config.toml
num_hidden_layers = 9
experts_per_token = 1
routed_scale = 15.6
init_std_router = 0.00648
num_attention_heads = 6
num_key_value_heads = 3
norm_eps = 1e-05
positions = "rope"
rope_theta = 1000000.0
attn_scale = 0.177
parallel_block = false
init_std_up = 0.023
init_std_down = 0.00271
learning_rate = 0.00259
Below are experts of layer 4 (counted from 0) of a mixture-of-experts language model. Rows are named router (the router's row for the expert) and show model dimensions 0-63. Each number is 500 + 40 x the weight over its row's rms, rounded and kept within 0 to 999. Numbers have three digits each.
Before each expert's rows: "comes after" lists some tokens at least twice as common just before its tokens as in all text. This comes from a sample of Wikipedia text that the model never trained on. Tokens count by the router's weight.

# expert 23
comes after: ",", " (", " New", " |", " the", ";"
router:460455480555494507488520495507476499476459461583469525559493550464447524474580451455488550490535478426517488483429495470480434429530480472461446528516430444523484439475575496422442513522482520

# expert 32
comes after: " |", ":", ";", "born", " –", "\n"
router:485447492570488521509523542521481507456461461553510471513483489466461456452570442424520567506517463436518529490444464495504436430448478460484474542506438454524488445477555495429436498529507551

# expert 28
comes after: " is", " was", " as", " are", " a", " the"
router:468435428564486500490542483517437477458448494485508516545438552511493504554474478442503539527486440479509558540475471449528424471513535463473465539482449439513552492513556455521476464480470513

# expert 34
comes after: "\n", " ", "1", "3", "2", ")\n"
router:486441491567480523513526546528477511459465456549502456511479493466460455448565443422528560503510469435528524488449456497504435427453486465484467534496436456523490447472560481442434502532511555

# expert 25
comes after: " ", "\"", " in", ")", "2", "1"
router:491442490567480515513525537535481506461463459546504458505481491472467443449565445423534560500517464439526524484453460501502434429449488465483472536493440456528491450477554495432429498530517556

# expert 50
comes after: " was", " is", " were", " as", " be", " been"
router:463394464556490464587497521537466485453486437537449530544523565493520470518503496486507604504489429463540521475467528463588430504542479499530472528516438437470501453507487490507496504479527490

# expert 55
comes after: " |", ",", ";", "°N", "″N", " /"
router:486433484566487523517525549537480510461464454547506448504479498463460450460571451424515563506514482442527520499453453501505432421464483471473470544501449455524491453481549491441433503523507556

# expert 37
comes after: " ", "20", ".", "–", "°", "19"
router:490442488566479517508522547535483514457460454544507455506481490462464450449570441423522554505513469438525519484453459495501439424449482468485468542497436457528493455473555482441430503527509557

# expert 53
comes after: " of", " in", " to", " from", " on", " for"
router:474447492567456524469518523536489522474454466540514492504480531476463507487600431448514552528520451461555551517424486476551448415497500478451417542522422473528460496518591474473476506523504532

# expert 21
comes after: " (", " S", "0", " Ar", " A", "S"
router:477440513546516447482560463551478512486465432505483520555502522551502562574482442515493509445482513496548514467492473520540461472579490452454454490501429476498488455520497534502441474525568586

# expert 51
comes after: " ", "00", "–", "19", "10", "20"
router:462452492532483485519558541549489535495448471572498491542511517492460502540598464447460551539517480456552488505450451515524449479434497443497447527531441435496455460509585467450437517518522554

# expert 6
comes after: " ", "%", ")", "0", " %", " Notes"
router:492452455569482498508522542524440478443435443526514480510509522478435491494564435422520547517525482433516495447460458490517427460510529426459478503519425455548457421511533516441457512507539551

# expert 27
comes after: " |\n", "|", " |", " in", " from", " —;"
router:493439492568479528515525538535476512464463457546507460511478494468465451449564440419523560508511463436530525491449461507503431434451483469484468537504447454525489448479555487437433501527517554

# expert 49
comes after: " ", "19", "18", " $", "–", " ("
router:486438496568484527514528530532484508462462459549498459517478492463457461450558440423522559502518459435528520495450471495499432432448484456480472535494441453528498449475559479442429499529520566

# expert 56
comes after: " ", " —;", "0", ")", "\"", " LINEAR"
router:490446494564478513518526544532480507463462454548507461504483488471468447448566441422520557501510468438525531482453463496501436430450481466484470529497441457528489447472558488438431494524513551

# expert 8
comes after: ")", " |", "\n", "%", ")\n", "\""
router:488442493569484519510528539529480507461460455547507457511480493472462445447563443425522558507510466438527523487450460495503436428448478466483469530499441451528494450478555489438432503530510556

# expert 15
comes after: ".\n\n", " (", " \"", "\n\n", " |\n\n", "80"
router:521477507573502487498534530489449553438488483533508589541537494547448547495508486493508539499501480465511507520419502520545436463483465477419437509513439476568514471530576546445438522551486493

# expert 18
comes after: " |", " ", ".", " the", ":", " The"
router:466449484565489530479525549521483503454463458560487473526491483492449482467562468423518573502491465453519511504465470490510435408462487445475471523473431451542493456496552502433440517536508558

# expert 44
comes after: "|", " U", " the", " Win", ":", "The"
router:442437482562478530488514563545482502450459443550508499534481508459425459460570440454489568518532467439520571531441436504504439435434470477500484494511439457518481448503544433450440496533494548

# expert 22
comes after: " ", "–", "1", "0", " (", "20"
router:490414479568461499502550537528496519455444458549526534530512517509481498468565449462493546492522484435540507467461468495518425429439536475466488557499416448502487425527543513452437503532494581

# expert 31
comes after: " M", " G", " T", " E", " Ch", "M"
router:465463519559504524553486467518434479449468470527482498529488508572452532549492502534512565481525494478539513488511520485489400524513514424455417520495421463498542448465503465444464489593488484

# expert 35
comes after: " to", " has", " had", " would", " who", " have"
router:503430478560515498571509562481425512494502476517479472543523529500483484470485488440509554470522442407499466459455527470583460472443557495495444512543456433491473408522556492521472562531503491

# expert 0
comes after: " and", " the", ",", " of", " or", " with"
router:475449493564490524496536515523481525454454470563532473517500497452434467475547444424501564474529469445546544507444449517508432418447492487480459548505439450528507455472552485448427494526519570

# expert 39
comes after: " ", " (", ",", ":", "°", "In"
router:490443488567492512516521540541482506458470457547505449504475483475459456451569444429528559501515469436527539482453456488499434428446476458482473539497444459525483453479553484428431490528524554

# expert 46
comes after: "20", "19", " ", "18", "–", "%"
router:489442490567483519512524539535481512464462454546512459508479493466457454452562446422523559503511471437528529492453461494505429429450483462482467531498439452534486450476552489445434507532508563

# expert 24
comes after: " ", "19", "20", "1", "18", "11"
router:487441489568483521510523544532481503462462458550512461509479490468465450449570439425528558507519469436524526488451456492498435428451483465484469534489438456535493444473558489433435497530507555

# expert 38
comes after: "\n", "20", ")\n", "'s", ".\n\n", " Democrats"
router:488441487574480536506509536533472511460473461545506459514470491490462457454559451414525568507518468441531524490455456505490431426455477464491473529488444459520502444469552489419437496529505557

# expert 62
comes after: " November", " September", " in", " December", " October", " March"
router:504432509562483550551516492507494500444478446549529522469538514494470481532555454437490565514540446426525454468454452489495437455454456465517470494501455435526430480447570524452489482522505591

# expert 63
comes after: "-", " •", " (", "Scientific", "\n\n", " sq"
router:500472492524484491480515530507488495445431397580505512498502461527485490483536478457552475468560454459537519507481480491529460475517529473474488525513424504543510421495515523455534489534523557

# expert 16
comes after: " is", " as", " with", " was", ".", ","
router:483437516567439524528504576485465530497483466540464483484486517533457478478518485469492555510504461487522470441483503500511440471508490459489490569513434430556482468524563515479477494516476500

# expert 45
comes after: " a", " first", " the", " his", " second", "th"
router:446429456545463465525555467486483529462436443486463535503477511550484523523489500519465502511506433485556552459488524524520463473466508446540460507552470430475514444514592496474438535570452544

# expert 43
comes after: " ", " the", "\n", "–", ".\n\n", "-"
router:496432470567488571497522553525479505478432453546528496528507495470450549503524463462520550504535499442532493510461507468486453460494542490511438551468428452530477429528510457448451471565467553

# expert 20
comes after: ".", " |", ",", "-", " the", ":"
router:487441482560449534486472552509487503443459478564485493509522485502450464466544482439518565494526481468542499465469450491525426446501513447454487542493460473543483452489571475430450441506479539

# expert 1
comes after: ".", ",", " that", " where", " when", " announced"
router:496459489589471498594526557484428462418453491529484535509484568474454515488549510452486599492548479487525524521413476496498448445417469463465496518494468456552497441481535523502453502521468495

# expert 59
comes after: ".", "==", " c", ".\n\n", "\n\n", "2"
router:514469493535448518531508555460491495427453486527459542531550493487467554483520459472504561521504513453521499460489469494531401465469465463482457524536436453556517445525549485454449497552435515

# expert 4
comes after: " |", " ", "19", "20", "18", "1"
router:487433483568493524494538550537478521469465448555505490518478493468449450454581445432518558509502467442521527478445455492504432437450487459486474513495439454525503455491565493451431515527497550

# expert 13
comes after: ",", ")", "\"", "s", " life", "),"
router:465443504573515458529520504480458518506473447517502505554479516475438493501515429412485534477535476455527481475470480443533454449487461479420455542479439450573510441474519516513424466535437537